From a checkpoint of a small mixture-of-experts model trained on Wikipedia.
Size: 13 layers, 297M parameters.
Experts: 16 experts in each of 13 layers, 864 squared ReLU neurons an expert, 1 pick a token, a softmax router.
Training: a variant of Adam for the experts, 1078M tokens, 16449 steps.
Below are experts of layer 3 (counted from 0) of a mixture-of-experts language model. Rows are named router (the router's row for the expert), down (a neuron's output weights, with its number) and show model dimensions 256-383. Each number is 128 + 24 x the weight over its row's rms, rounded and kept within 0 to 255. Numbers have three digits each.
Before each expert's rows: a language model's description of what the expert responds to. This comes from a sample of Wikipedia text that the model never trained on.

# expert 12
Table and list separators
router:111111109123121138143142150144101114127114093159095099139161133127113118099102130149105134137069093135164125105103111106125158114133149123140099108102109109097125151136136125148131156106138173128122118089096123145129083124079122095134116147096107075123142134140140111106178143152171145083138157150150104134107145117150104164101160129115143140154145116088157128129144086144103151118146
down0:125153146122109109140070117123119118154103101133132129146110062135116112107105152085116156127107116101120133112137122142117111156164128158128155128129133151122132124152116116080154135061133131100069133113154082069152183118162109142129141097166145140135118128208125124171121148140161085124121136151115158147135135155155126121159131114149108182079099127155122113151156114136085146147147
down1:131148132117092129141087110149134144204130140139121136121152119121127111141144115130192172105138160121109127134135124103141094126132120133101110135120131128152107123105124130133147133115100130128111118142143158112146102113129089108112173166135088135159113142131156165156131157156082076081145136108136135129200073122077112118114134119124145136102113168136125090124145162192128090138147
down2:123107090133165140128092090144100109137127100178132155087138138122113152112118139092134090166163117163134132127147139114119153118122138140138094142147108124113112132129153130171117120162106143137150120092140142144133098121158123101167132141144102155153104140100118111100139123156138111166137130134104124121172134103139140151124167124181117150116152101131158127149074148120154128126120
down3:154112128158114132153128151136090151135120110081090107132125131120132091153159121098101148167145127123147133121139149094127136132094151165088155119158119159155121097126166131102155093127181136086109152105134126135120172135152124130147096117140130152134165133124133077149124124154109147181090101101120137093113146111103103134149059151116107103131128153074094127141095129130148137160110
down4:112137115112121168121231103075129159155125124142130112144125111107188166147141145117120121115128116132123140136112132113181155155136134121115120127139102131202119130135093155098139095146112151091166113092147153164113121106134099145167118153136124147151071101093136119106127125157118110169110146099114107139110164100104113123141136129111138136111129132121148165123105180137118135168144
down5:134142102143113139125134104101120130142124161130129103138080154159129117145113141128122131158138127119153139072134138126100135151156157117091142113110199100190105108099132090128150089124146139090138087134131124141134125158137127112134152123158097145121108131116121128149079117154129126145145129118107093147122170132125143134146128116099093122115121131103136157153131174150111065164076
down6:148073141087098148114127070096110122086094129182124143143134144152094158132112145132111132147170105152209135097142141119074148111133138106063120160145120103157133143142156172103166088087117157089143123124125134077147118170150102117144149101110106115089137120096086112089142153145118130097117153120123147097126113086168161151152120111080144093072128105147096131129107152106106128115131
down7:076182126101135125098098162124086128153080159143123097149125123110140150115116104150117123098130163131129103081086146130137139193154145164112112136146154144127178089123104135114183104110110119124123085125114134155063143165138115115103139107104144090103134182116090143143097159143154107088130140127139155172160125116132141143130136123105128098113121121169114129109175123147149125154130
down8:105118124173146144109138151185141128164144116144118129164150151096124089160098134098152180130132140169114125107135143164084098149164137136119112159151163129185122133144151134091138120136148128154113107112122127135135144130134136115109119159121131140125113130127133099100164133161117112133177134154115135144110146133127104150079159138118115123110147101173107159085095107139131088146128
down9:170106097183130157113119128101086102112072098172155126142113118123123135107109141144139149167151138102134127134141150082102144102109100175119139137144126150122085142132138148095159120127116152141168175102128126131126115159150134154164158149152105134055108157132117121098105136120131136135136112137107110149115101165156111173171111139115132136156140096130128132122147139166172086144138
down10:097141098113124147094134097153129106119130133162125122144128126155192106123139126097115103129136127080116154091101095155104137127117133134125093099199125115138075090147095097132156048159136129117123125151133139112145116125105120146134127197099155141096138075117134113167170143154118089126135162126126120137157140098125091124130158147130134068134114138120079118118112141146115137115132
down11:102114109154106150157170127136116153137117131113096093120132107111126164098141136150130118126114156130153112109085107136154122096152173121094102066143149123112097149055158100123134142107146150172134123099118130118111117167071106158098156137160144173094129124143130156134105067105117121133092117144117122179137110128128104167161123137128093092128144139155104148118115147137128129145125
down12:142166105114129171129136107107107103135148160147142102164123141078133130127120098139116111161152119178117159138108116103157145059128105141123080082148161151091115103155146086145101125149116092116147105104149135110117119152125138137118120112140117080145128138107084123111171099147132103130157129099148151121139142158116139141161131139126079142112188110132103134129135198177108158131103
down13:121155148142113118127087150125148167082140167138118103129133116111165165165171130138149133135116156140136153175158118119149167127137096138140136132154131106135149113124150181145133105093147142102122145142145149178130074116093108169137109119134135096134103097107109099129126165126092105137138073110098136097097126089122141143130135153133150100098153108119124134067090111131160096154135
down14:101152148096125157124114121099134128110152122149168131095107134128103142087096153125108133176134115138130076104126152155143165111152103152124130149115224119122151139108099156187137137121169117096153135098092085150146137090120141105172135146128104132094079140119111095140111108134109111161125121097125075116110115123128118128139123138137152113089081159123135139119145104105120141156115
down15:150154124099118074132123138133105092123157138142146136106160122127088135140125139139102115125120088045111146121142154155122184160116129128109118164148171108118115134136149113141098132109127125125145179127111128100089136115137157130134121134128114141095105103166104123159098139124129107151126128119102112112119200064135142128089148122135090177139134144167128096146121113116131085108175

# expert 0
Team sports context
router:143118122119127112174102138090151129128142085121137117150136117148115125151111111132122150136152137132124147119146157144112167150118111108105147143105158129130077138099132119125131091139068128167131177116087146130094132139111135091123076150147154171089137124134072128090119152141122125130111098095132110149091114127126154149136115131133145103119134105119116177137119149131124130162149
down0:139155154118116151127151149138126119116128164128111157110145112071146112131185163109081129123129117110152135116142164084112158105153135121140137108139122113141115123153116096109123148139116124112131098106147089102144103139171132130152162109129113124158164119111146125114114151106155123109146143137119095174123108108112134145153124169148176122079138083144166141114118167137101136081131
down1:084128102134117107125127145140157120132074124122131093139105121130134097165147121085137151134129121139123140103129145146122130129084143132056107129078159166208116107162156119136112108142152153111119128115136093087110139115199123170135136132117094141104090166081108145165181130095139143092117162141130121145115137167128122146168104093131128130140149132129140135128137110149112151125143
down2:126093147162124155131141147104135111079141149172156079097120076091142128142072099138164132116135158137140123124165148185099130181142111111122136137173136129146111130142164093161120150121106118141102077156142112147087163105101128162129110113126135138116153152138160094143101154125136147131098143099122131136121142113124172132100134141107093110127125154131149141155091119106147089110127
down3:129137149140112124155134156124111136144135145151135114139117106078064085096115140152108171108150121173104138108140096145136127109111137103103106132135111117139119143142096105121056094095094102156171153100133079108178124095116087142124129146118151111130113127129138121115120141140136133163133188110190142109135119124114139117092133086131116106160124091136123105150107133132112084115144
down4:111100153149129107155087146150131114126132129134130131157098139113143135090148124095085093117125133134149103157179131094097138121101114091140112136155146098104169103149124103135124119126138135093136100132099139146141080121116169097109154152129146178129136166108193136110161096090132120117129128116161099142129140112119120153129140106111125138122115112133127121115145129126121126107111
down5:117155196125089135126145165084113131169138115134109085125149117133160099103139144145140112133115120093120112101139088141134080153153130114149148153157112142133109117157115138159119113138155154107118156137138109167124138136097128149102158137124150115163128083121137168120091126116126123127127123146120146085121129152099135151130151155090118086079097139152122118116159105136143102079116
down6:129154122130131125113136124124130159131140149096123159151103145114134114167094124126152188113137109144149142123150152134132076125123090137090138106158118089151139118101118079131135142104107116145089122109120108149124151150113083139148133126132191139079171077124146112138156127124169147197120105136080140118136155148144090155108138170155082094091134153111123143118110144176171151127140
down7:176120107163134111131126078115132112114085097160174132139152154105150130109130100104114127127123129105165098127114164134142122132140095130136072112179107183126164115164092145101147161150087123145119122144158161091119127128136158174081158136120119118105133118155132121117098143164151133131084116141153124143119140134152062107152183129179119142129127142115160138132105123092100135140106
down8:118176150127114110109112097120102083175141130147116195143133152167130122139141151158102173115134096118110065136166131144124088114139135134101140133105091087150114118116158111110171164133137119121103158155106129118138134163128100110162158118134162142125143072115130142135145096139142129165100149114121136108101075115104103146148112134126062103107080109140117149148083128143103148120116
down9:085140126079123112138101097139136131084069107113062109099132113078149143093127110134134060114136119127083124115079136091094130185141136149108132131107103136180096123118120136138098134136174137123172125132108100126144139110074166160122143181106136133117172091125134122140098119138098170121129127138130088142094141142111133139125152159133099129174111122159163093147136122157112141157165
down10:115098142155128135163096155125125157158114123121114134134130088086067122097107107105199144116163121088121122145138118115137122122110087141147171159149140101103132120145150102117171123119161149145102127151164137121114154115086126137143142112141093161143101129114086074106149157128124140129135114114108131132157185148117133119117133141154115150112102109159145131110129125126144190151109
down11:142175120147140101126150146081157102110131143139118159156115143168114135141150067131142120139126148069152158146138144117151121141123119101120134121125126081099166104108149113137101105139156096116153091085165124124173149116121126136118131121111134126117155188099138147102156120115129150160130093093107104089149135131122101140173147158164171158096098120139118156154070148156140132109063
down12:134164140150125093124116131138112159121120122117131128123143082155132154141142160170115142163101138143120108142150127133126098109113116139151112123163129115112151122097122151143099165133148156118152082135078122113133134159147113106116098115132084171145149120130140160146106115096134150120122136101160138096155160157169098128091139176120092134104125157124171149134111132099119125143193
down13:090137150113129145133179130138086093113131131153132147113077117128116142148116120130110143173185137164109171143133171159116123132080125130139155139132130104122087093145125139094131150109151129131132111184112156111136128093132115105150159133119141107115140157114128153137152169136134115117175145147122121162142138136115102147107162123146130141103127131124108089126158107145147147119131
down14:112117126146158154053135107145122185079118079106129140143142097166158132117120119124141131122138109087117092171120154161133116143126126100152123137115138145153087109082115104093146146155096172118110172147111139125108174140154087175115127137174165100129147122145146158149180110132092159120131119149086113183099127140112110127111119127113134156154081135128148146147116110122124134120111
down15:154161121132143154102143066102136131172106131173172106133143113129177087138143134136127141127143086128120145074096089130126133142124116146090119084134128121140123136111126103142083143126118116117157153152156142104134153133116138150105102170134124108130137119151106147125123157129163144134128161145124104139137118145133132129099126146123135151090071148065113150128123107120110124138101

# expert 9
Commas, "and", "as"
router:137107152134148125132169105135178096176135145127166122143155126144143121138130136125142095133135141153154156111141111118155130127158117138161125175122133135131119146137144127151143189122165094105158132119130101167170143116119124100147113124118096132153141146135130108092098097078137153142100129106163144164166109095107046080099139141134126170112112160133104104146123175128081153132090
down0:106160121116141087123151097145147131146172105113083120122082111153118124098142145105128135108152126178153125135116102084144097130085122163128129123118136115089097128127121124141119153090106148177132117157117160134072078126127135155131109085142134099103114088149146058118112123138113128137124107135128122111138128165141115099136120128129115143089113103132148129132131111190152128129133
down1:157155150113141134134141155095144121113120126091140156120121109119100124126109158073083136123136131116133094124135179082146136081141122122103131119100131109106103162140105131143142131108087141121138095159088153133124144139157140154107152065132132139086132137158105072119141130127125101152105066137141159119120127147132097077140109116122115161113122147124147141149125136101165141116162
down2:109131111096121141124139153134110150137141125126131149176094132154136100149112111130127118174174123128145124148112107150102126162107143122126145115150112096127121137111096160117130115142129139101171124082091127136092142154130090167116119120085148098091102122151108149115132152100122127135127108100118153073134163094086105106136137138149161171161082122122127137101118150111153104151149
down3:130122130169138140127193113098118125173127118117133132154113149133132130170116112102111130150193095098106140130171137147127101132112131108146144130143108139121078145143102117129134121106118107169112117137099117146139160107113127166124088129118096136100107158129143152101095140111159129124086127093102136145099154141063101120130149138107121119167115129122108099135107150105157103181109
down4:169128122143143142122122134140146146088125133098120126109128087110182116133122117099114145080118127050115121124114108121161133182142143124112143162120135142174101121136111106156116130131103116137155134146117118118152167110116135159147133081129112170143138141151150075126140123120102099127162138142084140124186117094122099128140104164148131102134130174161142141103091134134187186138129
down5:140123123091071117117126146144147120131133114127148130150098154135132105152143121127139162130174160139140112143139160124117098108151172102116075157125149040136166101129154089133116070101148113118191101168103092110092169138093160130129141134128123145118137105164127117139130131136115130097162134108154089084125108152126174134140176109110123118140082085145112114158119152138084171177127
down6:134158144185131127144161131069111121125121145127108105130115163143108109105133189094113120104107098101117138122095126137141147148121131089173140103130125087130055132153113148152110124167158123146130143129138109128108116119110107135093124100110164146084145138132130117123118136131159119132133076118116128148108108134150110133135138140142097141156145124111147135175098120178104095145156
down7:100149148122138157133140105144135139122149115069105146144128125128079147118108112125142137162159132135134153134089127126115120084164103127125122098137107121068097091179117155142155146160135087157111168085142100122182105151113131088138132114144130143099156152148124164130122145115085098107133146120131125113108150146139125135142125131106100160143157111113107147119135120131141110126134
down8:154129143135108140147133153098139112133075127150131110153150088125105085122100153133112105170127105086148099082153122126144105116139088130155115134119134152157140155107117121139101108115112108144157164108107118143126136135106115181126136140149163154145130105174134096157067152118110125107123141142159126128135122143126085122158140133148104124102156172115171098087129184114108160087173
down9:070114152139130153120129114115130111112116127144149130104081168096134131172178072123141107137132102155125151116098146125104194187112177161114116133124134154141163166125160110109176142177142139153105108119111147167131134138143155155115139130133122143123137123125134084107131155126155124133133134105135124184081150148137161152167140148120135138136151133124143129160119092157135075133136
down10:137101151151116136142129132120114160116139136145098126133160123143122120119128118132156132146138135093140129108137072157146124077078087148092152123115091134126113130118160139153164105158105093121103120115153126103124129116084117088113119136103129158124155165130111117105143123163123066077049157115156137141111146133149114141139130152118108109136147109142188166137140166147141120125169
down11:123116132107128121117160137117149152117108119139157149164145132115136105128094107092154116148125135140131145146127155156126120159114172110113109176107121063148107113157116107104142135103073118139086176151149113102154160158165155126128099147170099117129107126165124125143133157125169117161174117112133127133093159084135172127173133159114108130136134127117125115139110139138167100169136
down12:143101145144166099154122124134145120144182131174140180129128098161117133119131113072107121121133158120123112138128128160140139144165123118035129143099135166128146113139123060123172125122125103125115157138149177106115079146114135168102108107151156142146127109133102108128068128135178158118119125121105132133111141149117127117130130107112078142112150102120152141125144123139157102120079
down13:163130092107144157161122150167100105106109121174187072082129126108163081163103142081105122145106110110119105103183136119136134148098123118124126136132151103148136150130093122152099105117128147153135141105161139114142132124150110117177150144113126099067190119144113125138105139155137157110119105136158094089116098119097123104110121132163069155166127096149092141136159135152131130151173
down14:135145118143145114182125122141122165165153108182076139139150135139109156129093138144143057105113107149107151133188116088169139144128135161165096127111124081125157144127129151138102137174127168163092155127111121166175136123122147146089127092138156138138130164087137067136172106131129138117142118114104111188136127116176141108147089090155119144142140104107163120129111121148128109143134
down15:125115124075121123163108153145089087081126119161126109156160100146115136145125111075166112149098112105112138121160115139146154120101138140126139186115151096167114111125118119128136093123121155119099137130147144138124129102079167147122097136143146164170124123119131123168098153132155079111118118111199153154160164094131173139148117110162121124111144081116155115154121164115139130169149

# expert 14
Prepositions
router:121113155102091124106044117182141152127116150122125130125134105114111112124113131174100160170105103067131093133117130139112092122093108147092114101152093111101137160129121126097119151154146142132134127111083078112116110117097102138139150129136114091150160150141134157100150153166146133107170119172106152102146092137129106131103135114177149104135099153127129117147096119135145163079128
down0:152156148146129091177119161137112123133126130082082128127119106125079162111117166127147096148136099087123126135111098117130130120139167117107131122111130136101133147101130129109120141143147107154165160140142146136161155139148160115117141138132115174110114127143170100093149162136162146151118118084154134085118090151168139125117173151164139109118136079116092124131125154094136112097165
down1:137158116090104155133130120130070119104140099130169108117144124135106104132183123144125151100146123090126136146099126137128135135113158118112117116147081126175139169126071102151133139124144126143129185116168132142144147107169140140155137117138127126182156121102122116107143166139168116093141118110108097130140108168132110078075145157096121137112151151084069149106125060147100161098123
down2:154112170122125130139101148133158086145154130175133150094124074099164111124102143118117167125146132092145118153133119130133145120101141147128154153083148107098135074092138117166084153096147110170138130180152127139102155101167154106103117086114160138110114184139137138110151146147142152121156095161128115069139123124125086107131136138085107180104097133114120124160106106088125113108105
down3:150138107123131117115146158111111141100104095118100106128146148114132142147107171115132138097159112091141151126125142110114141100148153111148125136117091139131069126143158143163094099119114128136128152166130135127152112123108134145133130120108095158118115135139126164187137112118149131119126121139193158091143122129147115137160099111113130171109103129097148134145071126143091093118114
down4:108116115133119118139152117129134147135123170179112164141081134143098122102112159094113169161081111051140138152135129119164119140057150094100160125145084104110134159093093135138114150147151148119099127149098165085107134139098145144106125105131151157167122095130091121140107125104137070134136118118096120138165084130114106146130165169118098128121148105112116115124117144106152117117086
down5:123157121150146145145148151126144139124186137135155169115128095099178077174117141108127142119115118097134130113148111165179118148110142127115135111172120120165116128130106171161135156113130142169131144161117133111089120093124127126126101091177190132090122119108134142125147089090146102144128116137156096117150136160135108164122178129103163130146102115106139157141130130092136139141166
down6:145137101151107136137161128137146103143129134100120122060168075136126152092157157136099124101135140098112160168149105152114151136148143136120119182139126116104140153121152132100137134128150126090135096152106124146130158092105133145141135117139119140186113146111115110121112122122129121119120130138151138125131108095098150132107104076148117138126142171124125133125119103142117106166125
down7:126111079135114139154114164122100125111156117087130123133120043121133137128123180113117131158138095118137152145101134103106137145133107138149131166176133129191112126104100146128095113124104130144149157126097119105139088156118167125108123168148162157171122117112110153111092173107142085136155115095110149142140093154097141120139109147106163149098098170088116100138139134110139063124117
down8:142139127119095097106140138140175158141143126138125120144136119126136144138117097128154128114133150124129175162137128145110123144181079148143138152099134133171108129120141107134134154165119157139144107167129157120165130136120116148149128115129132137132066127141141139062133144078127121117152129102144149148139099128094171118124071106092110186102142143102101117136152112120137167164084
down9:137142179118129140077107139107118153184137100170114117109136127141141136106148146107152131148130138079126160168107086126120145128107115116144098131086101106115132169087143103083121144171151097148157128130135170079104122162156118119106151144115142146121100141118119105168136089130115172122132118115128142119128154112101056146158108097120142154090126126128151162106090136142150135102140
down10:138092120129122143135132134150127140125142132133166126123124118099141115112139116112128098118109165146135119101127190176091102146094136091135114165131140147141110112164152100166143159203137123131138149115148148106097128128147106141109129081159139087104125144125144128136115082098131118168175143111175146096127095119102113149086123138058115152089140139106121112159135195097090134178111
down11:134135083098076117123134140121098115099117157112168162119145108149140112103125127167156108102121108109177106150168140140113134103145135084098154148120103123123097155142138154135137086155146144135135141126113125135138090129175120130128137130134090143089137111124141139113096162123169118112156134117089143117154127091132140194150151138093141121142139075145095109120132096105132125093064
down12:171101137095083114108111129118155125144118111139150100117108160136133130187095083129129156143056121092132151127118159126124112125155130095086125111124140095148126116124113138127071127088129127106112165107115115133106102107160128143136127142115147180157138139087125119102106143127137102170105102149123076117156086146118075117113115149098123140141138156130168130137110132133115107151122
down13:183127162123120125106150149148195142118116127092150103108084112142153155116170145115117118134142162059146162123125189144129116132163102155137155153132130133113165118107163130108165143110108138127141108155129147111135153146156132145127133131102087123139103149083143127132137163151174148102072149131153132179122137123090160129134134156136144088108088133127150148119122122140138132145135
down14:132150158117146134140137133117170136134170119104165113136094126140134125072075174137075129105097156071124127136164110143150089122140123082144129120133115146061150128131120128126134115120080130173143155141109110146123094130123113127066124136137105118125168070113133109160117167086118091149102104161117127131144113148148147117139097147117114135148160129147141125096134159100130130092142
down15:116127129173162143148137113131139126100175102164124119128155096103127156110130111136090077122099127086109109136128161125149141174142134121140173119126129167133119158126143115114179106101135122109131163137129120155136133099138185111086119148110150142141119118138098133124170127095081128098141112120183148136128150115115112149106107116126132145068148135120112075096112147158096111108210

# expert 1
Spaces, commas, word starts
router:109085117117131129148113135116112154135128088134116100129154117115154131073145114103104124098131107151151097153097096126131127101143143126120096100150098129117147130089123152089107128125158146108162152097137116146129108176090119101107094140102153065143133156160123130097135170112135138091145139169150139136110151146167136100133117127128176186114115188113138095087123115104150180163131
down0:098137115152101110110150144082144155100118147118154130169089123118110121174150114117091115153150119108163137152133123133107115141112169154126149131129144113150086122157126143133153113110162139141146091084111144155137107155157105181168178101134089168129119143125120123098141139151130119155131095110151109108177124137091176144125144111087071119131106115148141100124127146143146077141114
down1:136117179166126100105154128140108152098128107121135125118155142159206139128154112148124205111148143087149174109165162168106097165155098085125128157182150078110115107117121124155110113118145139127109107139131115115160134110145165107115166117150127151120150140113153109122085106121136120123115112148102098117093117122108139109141122105136154125122150111142185144099138181101100108099120
down2:157107149124127127160151174136067135118109106121148106121136120148108104134124127137115123133154159145149149138127142124160100149106088125151116179121119158137075161141144112121091124145145138147098153135157157073116122144167121136146156114144128171084106156136099139109125131155121100149129144163109125088097117141141089151108149148136143103122092124118125129121111102091133129112148
down3:128128116110096148122156143112101156094129104110110133096110123171112112133140103103138128099121111161162089115113135107112107111136130137121121169163141099124118082119139148151105141134112114102116153114143183134097158109124161125200090138159121132100109093121130139083124175161098125160144113145116118133124094112085143130143143099108132111122098026169109137134113141128138154131160
down4:143149127132150128143120099140112151122136099099118138150105086139125120122136131124106192114148131090143112138114126164099136096132096117125098156096154121167124108150111093116128165141134117158132165131098095123159126145146132135095142124115098143144080099153149137090138130147083154090112134130117145088061144105129127111128110142125112153123105139173141085163099122128117110129140
down5:141134088124133153157137131127153165093081150099128129148127135100139070110144126134123135141171124143148146069144144113119128100117137124088189128120151151139121111151123173097141135066153137158128148098127170140093158141155123115123124134142134124087086128139130087127161155133105088080128109114125118102125159101123138185163163160111077124136114136154137131139128121127105073071089
down6:142149130136153148118133098133143103107141129162136132106107133144144127097095141135094112122140116120117137121114142084131113134109141130105150135139159126175116157114186114127092072087102133145146153153090087131127147111185143102102098103150131123100183144111148106122125077116148167134087105138075090160141104127106056130135085129100147103127135098121162137139124170163118130167143
down7:128176138132084115131138137153105163086126116082064126103107112154109153114078132111132175103133126127131132146126135119109076115133105126074123138112149103121099117119142181177137084069147110156077127186149145120152101131139128123131101123102121111141156119175124122137142104069134149174113152126090185141092085157122139120164140094133103120137101144101124178138095137125170133147064
down8:136081138085118157130112141113106111126151166124145139153105150110150117097131178141135102135146130072164110117118125129126132149113130115089118133122121134145098113124098135121132128160110108168161103172120089135161205106146161139060153107185154121137148149117094113117100141160125124129151158122187120112120084126137127139113143125094088121096129174176102123166128171135113129109137
down9:112094105136118164150122175125168120151117133141141146129113162151150179142179132166124135141128145117137093147080171117121136104107112114123123127154176144114092133090159117125116144125128168140162113130151158126126120153130094150144142081127118151103150133120132060112127132176101088125139082147119136149129148124121116086106108143139150131118101093100116099136132199140155103133111
down10:131125133170103150117110138104138145146089145155169186098123109090088142166115068146141110152128148104118133116122166141113160108151130132087147114121147163119152140153080104117121119122082136115093104096136125130133152117119084173125106084144155138128136134072152170135157137151125124158132106127149107064133131089158112140111104121182099109131186142140146135092132145120128162129152
down11:161135090157109113157193122102124135162125137137143186097194092086147115113152156131136147126138138068130127124145120150106127130121140102112111112088124116119154102154089117131109122135148145147167092156168111105123145117137092094136170154102067140140139131134117086139136094146084078148131092143152112152139137127128126058150160167188153111093138104184148102092107141077160123133123
down12:136109140108122154132179043109155082187149132095125125145133119110071191130129129130157124189139171134106125106111139095132090105110118133103127161106091097155135113069135134127136132143083107144135172141132141151108134108148106115131133164103110096164123185115124123138137168135119125142136078173126164136096154141134093142106146151121111135100091111116110133060133128117103143092117
down13:140129182113137135114104159123196109113135152167133107108110070121140085143114129122158112151112145106131115082107119100113090089129130126117113095130145130064123138086116133153120116111155145137104107091132156153116126144135069151146176137163088116082130107125105107110135084123113103125169128138131178147132133129134101135187138130130107098120128122166152139146139117127133147094124
down14:143163124153169144105149152114076126152103113143132126143115117108134169111183144113134145166107113143104099123125135131129138135142153090140151132071130106148118094127139134113091117133122116143120144129124078139119085128090150125135145118114105113117087129114118118135129132152094130131111094147151152140116159098135130160122109117117082113081150147134130170154149131094162123114123
down15:091093123101130138151142130113107145117125181116081084142107142105130101131114150090150134129122113097137197114098148130159150152148075133084111104107158166104131142132113142110117134143169156109109109151144125113162158157119109105145134136112129155136119117112132101157117079114094118108115103088078153109164134100132129123167118173129112125098124160148135133089105148129158131151162

# expert 10
Numbers in tables
router:172125096150104163118205150078135122127139122113119108155095132132158156125112129124133093132124156135111153120134122120144162121148112146123182182124131146185110104144131133122151119126117106145098128132157132121143170143207128113160133148164140139134088118144143120101136151121129119124104131133121130162129137127139107133148148122100102151101132129138129124152157168107105083149095
down0:139118141143149171098142111111109162158108177089112123140120159115129134117099136200154121134104113083148138096122158120116128121166183127114134135173115137111119128149107124126157125150186130128126108131139134074163134153180112104148131130156140163118122109138082113131172129144135132106120165143121131117157109106115168135104143102120138130064134076112134137136189146136140122105128
down1:140118169109110086109139142109137136137131101121147138165131151112074140112168121112116135083122124107118136141113151142150134149150104126146116144173142124089128098122126160086145136162088118094105121127108149137087094105149130118065128132142111114147115132140116155129162121135176118109142075152053143138199099134133127099144143113138101116150145156136132120157094133125135131141158
down2:094111156090115134134146150100129122165164167144145130153156119116133119090111125159092168101152118127134135119110122103096121134090070122101117146152128147103130136122114119142113144116101096100121138142112144153132105133124131099126142104102110107095109129141158131124144084137126100127157125178184153120111107120154159101148168152128112136109159155115127130126123069139141124113120
down3:125098126129123113126137136160096083141146145169130137148181118070095146144106147133092094123130106130123136107116161130148148126111118134120124118110102122142097131129117110133123117170143084150129132133124157166117114132148130127169141152136097074086137108139106063143097122075095121145116141102165085151145127103137148153130099147115109139140183063129107123111124099122050144077099
down4:131130146109131129124104123130119135123160113155149154145090161130131104122094116145085115151096178110152132136141141193126126138143117126115106135090173093152103117119127089156115117115122148104147132130105112106120109175186088143093146128126158095142086088119109180137143152158130103141132119130162119111104136128146129131109103101184098104136097128144114157148150149150093123086150
down5:125162148165121109153126137130158118137117098104140119142163156145105124106156116131094106120102127128135122120100117126161187123122129137125167095143145121133133113117135139168129138090122156097121098099111168129123134066127066136218108135133176123083124129111167129141145159160124121124126121144144140096139176148145133133133147133141138108118127128124129178108063094136138140156157
down6:170120121123085162072155131116164152108095129150113101139150120102100179134143151123146126135128124083131153148127089133149156101110100121099130148152167120168130114114101107142136121150138077138111193158140128159147140107179109164143077145157110128128139090143103160109105136124068174130121132117147140130120115124111105122136115081135135126095152106104123167127106139100124100134101
down7:103136136113088110110162101153116153145107137130147115149165133135136133106181082112155126104078184121117130116144128150183124143073140131150108115126131105112131113152090119101149108127149138143107095127149138142128103111118092121121190147131096158133126119146152110127133128111144132118168126137126151130113150094146145095173124121144121139108098148127121105144127115097119166110122
down8:163116091092033104148121148159127124124141082136134129139156129104155131103104183141157130111084155154123101118141115120113151126142134104122125118104094099101113122100154119087124171109127145111133131137117121123147115102144157155106173109071118126154110093138134160108131156135137120133147162158203086138145135085144106118111143128144127163127140101113133173145103104116132194131123
down9:137134122093133134099124119118094191122176137096115113140136119165121102099079170167129141121077145135140093123115122122162116100140124154156105156142114136143120128137124137097118154127148115139120070140153131129126159152116104105160119119104102182118167181119137179117190163104168119101117173139153107103164133156117138112135145138116126116133147180137120121132125105130176126135120
down10:109072112132120129170104111182141104132157165119104102139130101111115129143093169155133123144171163102133111149116169204086118138110120067111166088103156129124132132122172080146163149118099103101102088158111155125136155153114149152126124146118125134157129081123130155131150122129129115148116152112095192132090122117110116149147094140117102147160142120127151106111115153152164125147128
down11:107124131154132081152112136116134091124110156176117137134146137102118127129191132106166112091115150109083100159131092112133122115125148112136128153087108126120136093146161096153091183121139099116129150109118130145122116101102117141129155067137115174116139134121162131135147130104161137147156132174118134091098132171151136148126134114143126117148154136105103115122163101167110138097139
down12:161137146153086112082122103125178118157123167191123149099102154119163125132136152140124114139111155117115115122106131158140112080152152095156130128122073137112101133087123104121107123114155149127114160150145133097159136128172144130112122148122128144147174114155123118138090098113125133134128126189178088123125134107142131118109099100142115106100106167084103141093120133117071126109143
down13:164122095154130123125178192122112155125120074092102123123156124144092126124124132187146153118171141119175130129136103121109090097154149089132166111134100114121128120102117123112154125127122149146124123154112118092084107156139127172133151105097140126129102124204102076148135157150120126120100091127140136133104166133113129138113127104133086128108115106161114104154144169123095092139178
down14:089136168136131115102113123149155107137148166155127127083122147145092125131087103091126122095083143104167127158135094134154121135136156144108160161162161085125135125130110130134113154125118130117136136106119101101139137106165135130202137144118109126131131134123094163136133158143140124157118134135151123138169132158137128099171085099120151131124074108155131132113160118155121137154136
down15:110176136114150104141106142141058132150103123088120107084107129130156142133149145108114122148113121121124125099117165112180153126159148097149148178176137107127098154143119144144129133117196097114112110135122102103135132142107121114111122141133098159099115084145129141146098112130163078142165145103126124192130091122136122080119164151093088126099113128108144167125098152104086130167164